python train.py --n_experts=128 --experts_per_token=4 --moe_layers=[0, 1, 2, 3, 4, 5, 6, 7, 8, 9, 10, 11] --router_score="softmax" --normalize_top_k=true --routed_scale=2.5 --init_std_router=0.0108 --vocab_size=1235 --optimizer="soap_variant" --batch_tokens=131072
Below are experts of layer 8 (counted from 0) of a mixture-of-experts language model. Rows are named router (the router's row for the expert), gate (a neuron's input weights, with its number), up (a neuron's input weights, with its number) and show model dimensions 0-127. Each number is 128 + 24 x the weight over its row's rms, rounded and kept within 0 to 255. Numbers have three digits each.
Before each expert's rows: a language model's description of what the expert responds to; "gets" lists some tokens that make up at least twice as much of what it gets as of all text. This comes from a sample of Wikipedia text that the model never trained on. Tokens count by the router's weight.

# expert 49
It responds to: The -er piece
gets: "er", "ir", "ur", "ter", "per", "or"
router:107121140110165148110091141118142137151187167133110088096086155119110107088107151129098143138093109151177106143126125130137118169097132157138160157125169157090117116141125087113124158089139130130141090191113137156100149129136108099160131097124150096113161090119139127148171128090101147114133141086132088100130126135129144141129142127125104140156138139125098101146117103168123160119149
gate1:162131104117147110165156121134116157097119160126136073125116116158108118139119104177101119117171138133157179149122112131112128163143136130145149131139106187163136112146138156105166126103070142123109102129106124132155157100121140149140094095108093141144116139127141131147136125112124118173083158064119123136097158133147118152170152135101156149155112144096119143161111107185141155140132
up1:148129137132160121131106124157138172133108095134087164132127106105136146097141188142070115129167147153126112162141141140122114166170098171134110122126100073128154152184125134105154147120093154125128100095097114092118148101121085159151112137121115117136128125146155088167131124135109142146103135115124139153108105134164120143133134094076116118163147095076172125153130123132110131127148

# expert 9
It responds to: N, J, non-Latin bytes
gets: " n", " N", "ri", " J", "j", " j"
router:153063115093157111119140142130117086152103144116103123141138125091145113114105127088151111130113130080114148132103166152086118091120160128117097147123098112138111111125134166095096101126146128126138151131135131097122125085120138130084145139117146159125118171177155121130142150136122094150145117116111123158104158177168145147082147143125148127122161157172186131116150185125132119116156
gate0:133095142147146134125079119149112112150115137106144096142123112080150090099095140082087135127113165136173141135158106129157116123119135162145082121140165092149119111102136160122130099118117155119130115147115109174160144146067131150101157162125091140176111134140139138116116104155137139192154062123110096102134148156155121150129138114123142152107137151132144130086129112127142121088148
up0:145152103087107120112137122126114106129131141093119081125166104130124133184153136173143139117154153115095137111135145139137145095110136119103129147159083182103193129141100113133129083142149134062104140115090098088096076118130151127113131118148125086130131157127169119105164123121132132129115141104113137127089113092148141113140160123143145104133141084161133113116140101170149139164118

# expert 5
It responds to: Word-initial prefix pieces
gets: " re", "|", " de", " Re", " dis", " or"
router:158129110114085101109144122113116093149105134170166149106139158106152122170123164176155098137159119104138145150127129093133147154158120123116138158129156107099153153097121087097099149135147115159110113132142130089141130136141179123134142099120136129118109114144142121142118174116087160141134169088066165126174150151075118095141170110146117119109135130119116136126164159127138136143089
gate0:137136101131104141165142109179114128166150122158095126118147134133125151113124128166118129157164123113160151136129150129152158108182125156180141116118098063113163119141130098130096156128073168093122141127167138169134135104100147103135094157119173122129141130141159126105155166116114132125133107146130147146141095149110138100128143128159124127131103135150115113184166107156093177106105
up0:111135141107097130148114134139112124194105140103085115101138122087114162090135150154144125116183158142167159117162109150136136119181088142159216125129140075100108142113104144104153106096131142105109131129169092134144112127106135137129101126122095131130132121108127122114139153122157152129129149138081142161116111126145114109172173127125132118134126138118134109138120171171118135111089

# expert 52
It responds to: Names, months, th pieces
gets: "th", "ist", "iv", "ast", "%", "arl"
router:121135117169157156163105103111127164130118155144126113099113150137127127107127112096145130100166124144151136120115106123103190161127189101139126167127115136114145136141134117168136130129124119130168158121123126130113130136124126125190153173127125113127129145076079085108152111123151146182139135136120145154115152073091138124114098161169132095105138167141111138112164093154114134083160
gate0:122139122174104167156101083130080129108101132140096149141169133129144096127157123104147151161174160149129170092100117128104175114114121153107109124157128123117153111132160106140116125129164101119151089145104163098160130140097117134140152130138123118092120112109092169166143103083160142117160143145101135145122145102089128135126122119127121128120145185103133137102127145144055135099138
up0:123132101116124116097140156160102119169108136156145143148142145091128122136117187105138094130104087119087126089149126129155148113128143126103120132137138106139127137139113159197103087105150126146153146141149144151162142102116193123082157139120141146154144146133116115147122115103111142158137115136126188177141094129093171130115145140125127094131105151163172130103164140132134092081123

# expert 7
It responds to: Adjective suffixes
gets: "al", "ial", "ical", "ic", "ian", "ual"
router:180108112116100121139124109136133160088147066085117109131100136145114109116111145119122130121111163153136118089121139149143117111165133156088132112109114139088112175125097115172128141127137133096095125142174138136120142160086129103111132107095122172140129073155112137122144091125121147089120148148121089094072148119143110095137118147135128133110091117149125165150080112134130171127083
gate1:171112129113135125112134164132142106103061138106119111116131094150135124115112133149132115162100102131110140161137111125120150120128158146083125161104149089114087119097080100135128103114137173115104131175116133133136128127126161162135142123090164153091140100156162147126145096121157148158101139083138118135122139131184087131114115106134108164072129148158112081101106160166123128143129
up1:130147109171141133178165109135093108102112122143171147156164108127164101128135100149116088126098126172085104123140115117115112120075145127096123139100147092155095114095140139172151155131112149114141107139122102157091085104147102119120167158114121162127150146115167145094120137152162144165116086106136119128126098124125138104132130104151137119107171149148113126186124162101120135096141

# expert 53
It responds to: Score and table separators
gets: " ", "–", ".", " +", " (", "00"
router:125147125161158108116116122127153118130103085099144142135141147114091138131128124149162145094111128112157102080091108131146108100111101162163149121108121102116112156157135141139159104125088117166095107111169153110117109134144187172133128128150136126118122125141153138114101137106114125091087094158150133089077155087159123149119086143130118136083160122132103141090143170106088139097149
gate1:146120113138128128143095101166043122147098155123154149149112132108116121073137107124104145122154149176121141084125120130130133140148078083133132131126141093083127121123120168142116098095120109183165131141113154146153138141130118126150148158127157095146123126128131117111118114100129128103097115120095137091088104139109177160133168148101135091149147104111140157165110116115161124086113
up1:116124121119105118128152125090151180153123159147139145101137097109108128151122159124097170129126150128143154153174112181163115115084097154081108090103119118119113126150098102133165156124152124069139162085123103115152165135101109106121138116122100141163139113100123159097096141145173118088183154132159107159139103142128138140107139118138125163123108136136130171151110139145134130152151

# expert 41
It responds to: Spaces before table values
gets: " ", "–", " +", " $", "{", " January"
router:090152123147119121132083137105166107119162106169134165128095155114120125147143128161126149137103148108146107092093144122143135146132086153158142113114105120127165148121137166159158088113104132158095075093140161117116107093162153146170119122132133089113134112110133120072117159146106129150106085172173120081103161094131146138140118151128133145107170134121141129101148140126136152151158
gate1:136187156131104135110119098142151117116124121132122116157147104137080122096126136162160103159128115124111151137115149089092117140159121137082107113116078138137092130156152133107117110139100148155123087132151129128140130129123128106175141167156154087158088084107072127118136121123107124122110163135182136109142102142125152093120131146137120166151190143117108071121110121152131082129134
up1:143097145155125108092100135146149110131191113114140120122125105180159112188119152196126151117138153139149105143128138139124116132101092139150105157153137148083134108132114124154146134133119144154118140131142136178069149096125144116121159135123124126131169116153144142176126153095116146153159091145139131148080144134138102130128105186136128141167139104161124164090161118144154147118135

# expert 24
It responds to: Table cell endings
gets: "0", "%", ")", "ia", " —", "land"
router:122133115171110109176105112134134132112144102141103109154113132153117115147130154140133096094131159122130125138127172071139092146094123125158138130112109147112152139116089139158115162154116103114084101100127169162096144143105092124126096104126129148176116157083085118106151124146096150159095125147156149119096082103174142134130135157115122171111124127068128158164129139109114143155114
gate1:147132137098095085135114161140136122090155107146115128120166127114138132112148145121130160117132134115171141129113168078154120114104171156137075128153140097152134142123132087110131096166113118112121107112169163149139142114100109140142176147127130113094150105109085126132145129086135082125125137115148099115130123150121179093110131086146114168088138102069074091143128123138138109145098
up1:086118152105139129106156137137107103128126147149130188177100166153136102145150167119091116115123114123144108137110130136168134148136116111110127114104158095062171093120133110131111134106141150139129102126086116078136118152172158141087124151136106127155156151131152110120133139104121132087142138117131124164149108087164171159130116124105172127152090122126158140144166098155099090112105

# expert 28
It responds to: Initial S pieces
gets: " S", " s", "S", "s", "as", " M"
router:140079079117140128112124138153171138166108133109150148106149163138125125145134138151164190105136122120157111152089128124119149174115134154124080151186118119084153110135120157077136147113066155128127173120125083114134145128155154111101094084152117114147131143136118127145155148106173138150128106112121130098130140085098157149148145132154139137121131153132126083118126115110136111106151
gate0:116135092135117145101118117135176095147093147155096156125173130169145125151120154134169105142100111170105125099102137113148158147171071107081080085128098108114135107111126116105110119140153132107126150158120139131144138163114136122107128101125154150138142108120149141126128131155160076112102137132114133152148133097135121156177121119160124133159128163097117155095156076161131119100085
up0:155086121119103125100128120200134108118105160113152152132109096137158124103106165132159139142115133126154154150163126137130175175134132128166103100165132114104144157107173116133117120112149144095136128132126110120108120123126161133127115130105114138122065132101182119126150126132146122125124118148081096142167104114144136183137074170096152113139155152168095123114161141147102156154141

# expert 36
It responds to: R and name starts
gets: " R", " r", "R", "ra", "av", " Sp"
router:133176094096179080096125141143146145140096092121153150136123110116100115138133159105129151100149136128104145090144173137094170141144148111110100098113173098151144151113144131130133126130107142172135115155106143112127129115144189111139154152099109120126123161083106098154097124143128127101137141133132168142146131118116169124113154135125082162148151154132131088090169158085134115149158
gate0:145112138160124124133088105141127147083125131155114101113115154150165120109185140110116096079135110121133143151144079156096103131150145145077148105125115109134084117111096124101112116122103147184149118148082108151116113097114097156162102124110115097128145119104111130152154103113131155109133143104117083103158142156165094084141149155126143165099072132135155121101130141111125107127105
up0:173126112157087138158063166121155095156172139110120119139113147154115159159149164118105169143146134102187096118134119112135134131140115141163121158167118149120149107120139143119115133100145108144110122139199108134101134123129109145079126118124111138130135143147145141067117134092113132152100143126141156123189131142120113116147135107150186119126138101120104145126096097124118173128147

# expert 57
It responds to: G-initial words
gets: " g", " G", "g", "h", " h", "G"
router:163081139130158125168132139120087098150128158129121072115135142142138143119166136104096101141143146083136148116121134160130116107145130132129120105196112120097139150125108144096104084114141142135134121140075123123104091131120069153120152161154127138130143120127162183110132100156160096119106130117157165105137132109104132123102137149152145106135108084111095086150072116111150131148151
gate1:165097151144158100144095121099105125131131125091097112130110162127168114133121128121119113146128151082138156135120141160134101114149102157150124125174156136073143094127136154122121122095161124152131138156111162170136097112130117114148135178119118107159137106137121109105124092140139125145135151151091124137083108087107120136144115122144175202144094108123103096137167113119074107156166
up1:099150088134142081122103074125119070119162084122070118110151124141141166132154155134139124087114094096125155162166130151109102102120147158083106123128147135163105111146169119122090132103119121115147099154141112122110140112133152147125151145126113132111127147109109135124090122186130145097125119074075144149147112106109149124141160118151149125125137129098120110123127180130101125099155

# expert 16
It responds to: Plural and suffix endings
gets: "s", "es", "ers", "ts", "ies", "ions"
router:139104123145132132090117109176116141151096154146121146171154127133138118136103140176166176140141144118097135145103135109181104119103115148159149168096077138134178116103116156111180180108122107109091135134127109160137174114123199108157112109122107141119161162143115122148139143115167156152139129160134122131153137102162152133153140103134130140116127140099147133133130120110119104083129
gate1:122066116126133132120092106157148102105125157171109096135176151139131086142130155165137119162156158139116130142092146142072163113158118138158168150138076087130150127139131154067174174100138126077153108141105130109121161109142153121148171125121140160116149124104149120116121114152124125148145140131158168141133150114145125111136137091128141131124167154121138127102135115111118098109095
up1:063143129120159127127143105138134116134130120154112118177168149100157091119101134150122137136124151133071157125117180127129153150094161127163116105167072078125131116132117124102197173130096096152095141108145123161137102131110146120159128112165135155135105120156146103096110149127177121159145109160123111097103084136143126133138117107120128116138140130146122143112114102128137106093098

# expert 13
It responds to: Surname middle pieces
gets: "e", "k", "s", "en", "et", "er"
router:086163143164143126099096107166121166158124131123144164133134124099132119128122132146174110144165125146108142120141090095158136125105142159157144152117141127100083094137110143147185123129094118111133145195121134130125126097119114100158121103153118101134142155124116134153137160090135146123174110172110147113169137182136187111139125168111132111139119169094122146132128132109141072131121
gate1:094135141162108133119164115125137113161135110130157160106155137119155108132135134107117146113147171121151160112102113146145109162166122140151124122126155130098129119130163127136098126121102141156084195156079126135162116129109123095107067161099129139112158103100144078098132132112144150124134111111141120105141108110105141078055132172108093081149150117117132127145111103092106140127116
up1:122159156075125153133106147112098147109165130148132132131171165126112201119134118143076163114140142124138103137122131129147130143115177140121148189135104134146082143123120121154139109104157137136143136100129114091085132110107078128108108131111140130172174132140093084153165134119137113124174122131121126124172103121145126165159143108139113141089074113124152110131136133096127157156140

# expert 55
It responds to: Hyphens and dashes
gets: "-", "–", " ", "/", " \"", " -"
router:121069137131109090121158133117155151126113138165188135136166143106117151128123098098168141148093111129135138096090134155120145108114112174155157104117114133121118160139157151119119118123142130136120120102126115144139171166137121147166122085125114089118115114138160150170115173119116119128104129117140071128132137134102148077120128103113178137098121123126154103051111138087129124130086
gate0:120141138127100174129152108112122145167193109133188110164072116116116110101119130119141120126095113158144156115115119130082080164162098172119150121142113123104131133115110144142141166114149134143129083153104106092154132147157119145149181111111130134116165084106132147109166087116124117149108134157082128123141147149136154113147103108182102103095122128138124121106102138118126128157118
up0:113135078122109127077142170146140121134139151124158150144104081123136100121130149147126122130119145131086114137148135177096128088162119187117125118114075121109108110116135117143125113113174066136141164159141117113152137174156095196111121148095123099136125121126137163158140110127156108138159163160137128143166129108135111119115088130131111125139081125122117116105171104119148117160105

# expert 43
It responds to: Word-initial T, B, J
gets: " t", " T", " B", " J", " Y", " K"
router:112093118091134121171160136101095103160166123140163152123139182108152154161120120116149110132152100076104135167112139136114121100146154168165124122117120143117149134147094131141138089113096111135130123137098096183181101121167111130104106145163150158088131169135153104130149121138148092116141080144143150133132121160120115147141160107108117121152114133101167107119102158139091134129159
gate0:161159129087088119086149113128102128089129110093124146092111125117119103120106127156140093127124146126099159159164129097097147127116147165111149129144113139113143102092118112128120105135108164130133092176111098191146116083128100136105130105127133134137123117122142101139153117117130085129131085151144101110134129128118108123132134151133184147153155125070127110128147041096118090146135
up0:138128171103127117117143170116174115138151147137139076125085130102141129146168123113118132160129106085123129088126150168155150143164129073119130122087128147070127105106112090117136130142129117115128128070184108113108119109148158107142151148111143136159102136129117092133163114115132128142128080104125113173140128119121118130093137178110112161103125088120097087117145157125139119101093

# expert 56
It responds to: K and G syllables in names
gets: "k", "ak", " K", "g", "d", "ad"
router:085103132159109146112078079151129130117176160128125144142126132161143125145128125106138108132189115139120122115147108176145099138134110137138152121157144147117156157140142147129158086139095104121117136186105144143151110071171137098160153104138151103102108140136111118148118119149115098103175115168131135119137138122087149145076135159129152112104095132115128121075116112092133100165141
gate1:127142127093124147063161112126119099126137126128115100165110130119098135154122125130082126091109110110095154113114150091171116139093175158114126165156144078100108105124110164190137143104111118100093117135119103128120097150129142131149145131130127152100148086121097145156148160125107096140105136122079110157130081077169115135121134154137147111161109131118105122101146085131143125135104
up1:157136130165107071091122157139134154097085108155122145127133132132105120139113112137164125152123134153133152159152104112156112130094107167131141134099159138162124113130119108191152112094135088139131149167135163159132124109110146127143133129163116124092103132151142165113135128103142167098151131135139163153142161181112159141161158164117103076151101124080165129130105139141173113104122

# expert 3
It responds to: St- word starts
gets: " st", " St", "st", "est", "t", " w"
router:151127147134162097145140131142095101172158159152124112102125077136097094120123131130132160115144127112115109136090119151105133149113137105146151168127163142116078117160125096108118100121155085140142092132122167163106145143160102118103122111133184171131154126112127096117167078144166114150157120072154095166143138136120108160087138158142142110149122137103135100124151131117140083122116
gate1:120126134125110085104125106100118131092126099120155139170090135104087107102122148116114166152161155085151162174140128159154127105145164118141128147111106097130120121145104097105119137169136132132150097117131094115140131115175146149139165109157148123143113097118086128160112146087118140145163128103138160138148115119071175109170084109128130108132114166097104164154147151123171108115131
up1:130130162160108143167183151116144117130138115134134122132114085141175176093123124142114106123118129135111152138108134146091114153076116135122099106101101114126168165134149082111115116117128124074133108104121129156084108151128126076084120147111153121139166139124098121135174178138073118152153091142163127146131113113150124141137114107104143087107074129135109136144112124086126142113128

# expert 37
It responds to: Numbers and quantifiers
gets: " ", " two", " all", " three", " one", " four"
router:110115114099147150173142135130136160133086121095126130093120145108174114087105112147123134151083125150150123090118153153119146129133133158151149137154087157104101108102126126142125135140118146098148106101112150098163113133151113141182092150156107174108146122166160134129116137157165119138131110132114099130137163152161071156151092142161109139153152123161134147148160165140110167085099
gate1:170121140131163118158161128158117099136137153090147176150131169114128106150124148122150120164090143146135131134155128151135122105143164165144169149122170123191112114098155141124087127116112164104141114128108127159168141110137140140091068153139134114131144070157136150140138126088125130136113130139139109128144143106142090067113096114147147159100157134150106107154141135113111182138121
up1:095108150131155089133113129105153120081140145132143183115135117063127130171158115092176138136136087132169125135117126145148123130158126127173124126148129129079160133107101131109116124155123148099084065121092106101144122087119112160127149100144098119141150146112133131124127129120151098123099132146137113140142154096150142166184123154124146146121088160132151095159146142106127124180115

# expert 38
It responds to: R-clusters after consonants
gets: "r", " s", "m", " tr", " gr", "gr"
router:157107144128128106135120147132146155123130165132155091099072123117109102122132146092157138144123123154134133091132126127121175151126150102163088152146104104166135104143156135115101086183107148112133150183129096104134132151127131096138091107120157106140121147145143124080098162108117119141145121080133176075164131078138124141118147123139139160135157128154138112105140118096163148077120
gate1:147114121136141140137158141142128116142132127127148128106125125168112127092137113124081140142116110109127181104112098109128152136125168086136138116142177110118083104109143085116154089126111115107165115138126108112120126124119072153153079160160139112147118095096127104102140142147151091125174109107172110099108105135131135165115052091146148169132141149168142101128101106099120119146094
up1:153114083175170126146154121086113118118171093151145143155114152124119116120091153148119154130129126108102152133170101137088109132137148128162117165115110125086115093116161098147088152112130104143101145103142142139098119117100093107106135131157125147095073094135107115084138151137129127109168135081123122158129127145160093115107118094128121138129130102110113176143131109106097075116089

# expert 11
It responds to: Digits in large numbers
gets: "6", "5", "8", "7", "1", "4"
router:100160141150094136132147108110084149136136081092130126137125104149106136094164147152121122140102122161140109133096165140172138089143125096161149118126110132111111163155142071127130083134138133148133142145173180153155114096159115112160155141107106138164104104126122112125150146154165089121139095134143100145067164133126120157134106128121175142163149135136123125099152135127145114076145
gate1:120110105114113146145132135128146154095082176146125116095126123093127067076153116154112154150137156142118116097110109120161129119144130084148116104127118138113157084149121108125122098141123139072106180151088127120154089100134115120122151149109134120134107138115099104118151103168139086144100136121075088175195098118122101150123128125129123103149115130079140133101132149116116124137140
up1:115133126149109148159155125094160112126127148087144139089133143153069118111172108135106123156126154156083098115102138149144142140172129101108099101126127128097169092163110139128112134147130142146105117151121147162191148096126122141141130127155111142131104093146126085130157121127147119183102114123128094118119106179147109153154156089161116144144190125099154128128118102163109116124156

# expert 8
It responds to: Sports verb endings
gets: "ing", "ed", "ated", " of", "e", "ived"
router:103094102130093118108107085180086157121175105158142100145143107140174117125135088138098127123136117150100130135170115135167092134149117127139114139142138145125121122093112109147117132125106104124068137110139120124148121086140102107152105101176166142127091132136150130099141113085115139188132102176131147130133129131148152117097086142108124135144142135088149125164129108141092100135073
gate0:132133126104152149110143127134118121139096070143165176148121093145192123109124129160110127119117109171169141129112131112109150140140172102108148133178145120153154184102117102135128133122135157091102134133102072116162144118160134173152125130082138172114115092161123095099149143100104157155121098117130105097115094138155126102147100120150162119118115147114146121115142120112157140143098
up0:124162140134136128137123170134154060129160134177168082102149153153081112121114119082138143176124106106132126096133126115131120107068134124116145089111142158109126116169138073129122152156086134126121110137137096113101156130086133090119126121125119117148118096121100120169110090179160149104149090126108153133120110134128172114133171103139144140124133114146091134121153134150126144146144

# expert 33
It responds to: W and region names
gets: " W", " w", "w", "W", " Eng", " New"
router:164124137138120148097083118087144158157121176178128124109091118151103151131137154132132127133164147148086107129158150114101129117129153153109120135162129083124151160138166114123104086131120138094142139128169117134129120113144164125107141117141104113110185155093140102130112116129152102163144140102147111101096133161084136182099153142067145093095128117163124135105151136140116116164113
gate0:134128093145119157114095141123123144165110159157097159132129170131132124120167159148103096170117154110073117106146140121187112104118110143124126128131145110112112106110142142147138073163119102110126099112156146141142165174115177184172176092158144121155135108140112137132121121119131133169114108118130110170112158156123151095153167123124140139146159160129131134143117116156165118148097
up0:162142148152152151129083153147098114162093155165107114155109153137160080112139147141106107156091095117125113109113104135096144126135113091111132119076151156089110115089162116089132149084138124130133088157145113157124150154127141114091118159104136150147147125101140138120135120146109158146082146115135140183094167161133144120167126113124151128107107136139127101168121104097095099158106

# expert 15
It responds to: Old, years, list starts
gets: " ", " o", " e", "–", " to", " a"
router:145164137095094079151130108115166095133116136128159123107160169113106153107107125138141144113120126060110118124157150122113124144127115103141132110130137120122077130126176124106116130184144151142119147100107124103110170149139142129150097186143101136088104098150165138145112135123090099149145065108124130157140137100166141132125138068120104097088143125097145120120157133130154140111110
gate1:106133146129142152097121135107121109122136107142155145126145171142111118115119126135140119119116147115129186163142143106124073140145128110180119142173116134149128108118128093140144080113152130124123109136179107154179172103125112115118125167168114131042155126143143130106155131094109107135156114089109152134116167131118144155138131129174183112113106114124169127091142153118174106138125
up1:132136154103121142157145094137127160120139128139122148148143150141147116111145117139112110105111160119146113130092150151114114118089144105110097116175177156158084168159145070114130167097135120109108091162167147161139185101135109143121133133142136105116107115140128155099146139133139178160127132155146117126123125127081069143142109109087172121101107106128097139132157105119149180114097

# expert 47
It responds to: Vowel pieces after consonants
gets: "o", "a", "e", "os", "ra", "as"
router:145164097149152145131143117105107102154078107129092142108176108091157133150130090115156135141120135161133173148170142133140147097157138103088103125129134125107173091085120116103132123130125092128117155123153158098101117146139176122112116124165110115100141151146106142123091152118126110123174122158126156100148146123181127127158084119087116112140155119141104105117130099140169072134126
gate1:123072122128146145109127139095099134124155139094151129152094119152132144157125148170109108131135144132135128137127147117134138106133111122138133161134169111102135086070117171091121110117110133130112101127124152139159087164116149163174073133116118092111187100144142088141140115115142127123180123139138126081146128161140119130145096148170115184150151101108129119143149091120149086142090
up1:138119097119131107055135128090125108117124130092170112135141137127084118135127140094085156157134180146112129172137124103152107131140120100122153169115134125069166121137160162158124126123099099100109130126152139130098090135128170139135123096153135116132133115142118103125095105116165139133075121076168182160114134138150145094164111161122118162144112159124140091144111131137126140122146

# expert 20
It responds to: Clause commas
gets: ",", ".", " and", "),", ";", " but"
router:099103160132137113143106164117141134139132161166135148136151147111105134104116139174127081181130123127140124111137134115172121117117162172158130108096127136151143108137085122133171095117126127149146112094085099175088128097115085161097149126125119136143115072132141134149119113082169133113143101130151086160116123124094141161146146103104133172130088133138098133146173108090142142141122
gate0:092123144171093156170122118131109115164149141157140124148156159109102130151142141150122174136155123083139171172177115124144140164086058138144130119119128119155111146116102110141131145104113114150128159153127127132103107110098128080174139133122142134086133125120103148132162134130117128146124137093138181129126116153136158159142167102094129142165090123090128150105124084132150148164145
up0:099146077123122144149138140140163160101123117094120134120141093163147151163124073129140150095116137115155100100110115094095106107162139101107134121134130145106131130108141097151107107114154164128133168102119117161121109152141112117169123186133122136154134133132132100206137127132130139151128117075119137146091136102102158116115150130112108084109134153104139148083144169140080090102137

# expert 48
It responds to: P-initial word pieces
gets: " p", " P", "p", " v", "ep", "ec"
router:184126177135105099105153130145142124158082159132127160159101154131077112140164156107107132128156104094113131078116107142084091148148137173100125111138154112145120135128150172103166093130170149114130118097133128115173154136141147117109112160129111135145123125114142134118117106110140154076143162159152133137141143139116151110118121144135123084108139151078119114159140106148178103160136
gate0:168114132116164148081157134101134157132110098092120129142120152135145104134167149127172111151131143120171124119141130111164121144113125077132137113135157147109112114123107125087138130100150116127147130084161130105146134106095177141106126133175103165133149122143086120176154136110184154107129133078110172099080134143152104155111114166154142150137109169109120155132150099107149148140111
up0:093144115103156110110080154118157113119195128150127098104129095107113113117131149111075134124113109126144103122117086108098127131106124130138083127140071140116104132120128140115093169105078112141137074124127155106145152151130127151164164131127125113137123183186119115158109142112091108122127099127143121129201117151090109124155107092119159130127128112143136108130120123123128082144119

# expert 44
It responds to: Inner vowel–consonant pieces
gets: "ap", "and", "op", "ip", "up", "it"
router:097158095143150118103179109146123141133159114153104136186076123153115113095112111088120153145145111109079124157131119119102083109110103132143129105167135154129192143136180120091100114095135061125125149118138132113090141130143124103112095158145132091112173131124117150134115148096119143112148135111153137138118130157156111108113098104105133096130122145079116111096132129150160147125129
gate1:121118139133113094119136069141117126111165142089136126157078111148143073082130101110133172134135144152123134109133140099118157139115096117120130075170113080183151112182153132122098081139110085163124137148130138093116144144094127128138132125172132091135146103124131136131108143127131121098135147102150137129121095119122157094141151101123159125125133128144111160089139103144150162141070
up1:117147117191114142124171119144118105121158166117125114101132190125116121152137126164091140154115081109162137187107129132144154122098151122147104090127116092116153143122148151146106144109120129125112180147144102117104111141148161137099110142097156188117138107107138118163118122163074136131121141139145108090112114148146131150135136108120156103152131125130101146141138112153050131159135

# expert 32
It responds to: Word-initial prefix pieces
gets: "ec", " rec", "e", "ce", "c", "em"
router:139109103117149132134111107176142098097090141142083125088121118139115123123129116130157108104159167091136140152132124102118126134117148125102086147090141146129109106071117122132194156125138168129146100103169174121143126165110124086172100118112127086116104147167115121087155147118097110117112168130116148153134140156161122114107110153156125142177123124132114111117099138136158130069131
gate1:154175112150140182145109146133118114092134127181134128143084152132137092122132078112101159150145160098151121169154098088137126108165109125140057115126105118127130168111118108161120127138104130140095158136131125096128128146083139133139109138125123109153155117124126092087175126108132103118109149133109105112136097128150107092154162143135132117091140108113138111092134152157101113069153
up1:122141092120111120118090091115146135120137133122098125149108133130148125139133107131091151113136102131112091108132132128071097150127129107108129119122058134123170095121140111151148120191183173103105126109160116124130130136129100115106150104112107091125079114083185101106135149138183125103082100111121136142124097179128100148142132154104143096112118146175110140144123122123148141115108

# expert 61
It responds to: Table and catalog symbols
gets: "|", " |", "–", " M", " |\n", " ("
router:121162162143126120118124166067128095141099091148134113127100124109151141143126114130134119119138129105167147127116168110175130106111145095147102140131155120130117179116100132125152107155155139124103137126148119148171177120108114136153119128145097098147103148093099107112163144150148089190102111136146102134126114145130156091151159149144147070112144147105191100095113109095135152116110
gate1:117138081176152165162121170090111149128107122111139107124122134119138097105153132148117174152088122127102112119138170117137122121128132156139140106133085127165132141150146150164143112114172119132106143132126157123149120141075111147103095132156088126137164118097119121121106138172095102154108140088158107129158101142121152108140190140112136108119108153133115157159140087162154106092076
up1:111188114091116144152097125125137115085100122142104125085114124148090122126118120155156125139140107085083128114152132098139115119133095115101144139096152071148086140125153144106142163138106152186150139145151113099072150125110121145144147151158106128127101125142087137136142107143086131137147135139093157099116106131092105150155136153156176106116160147173119128087132119156148117109109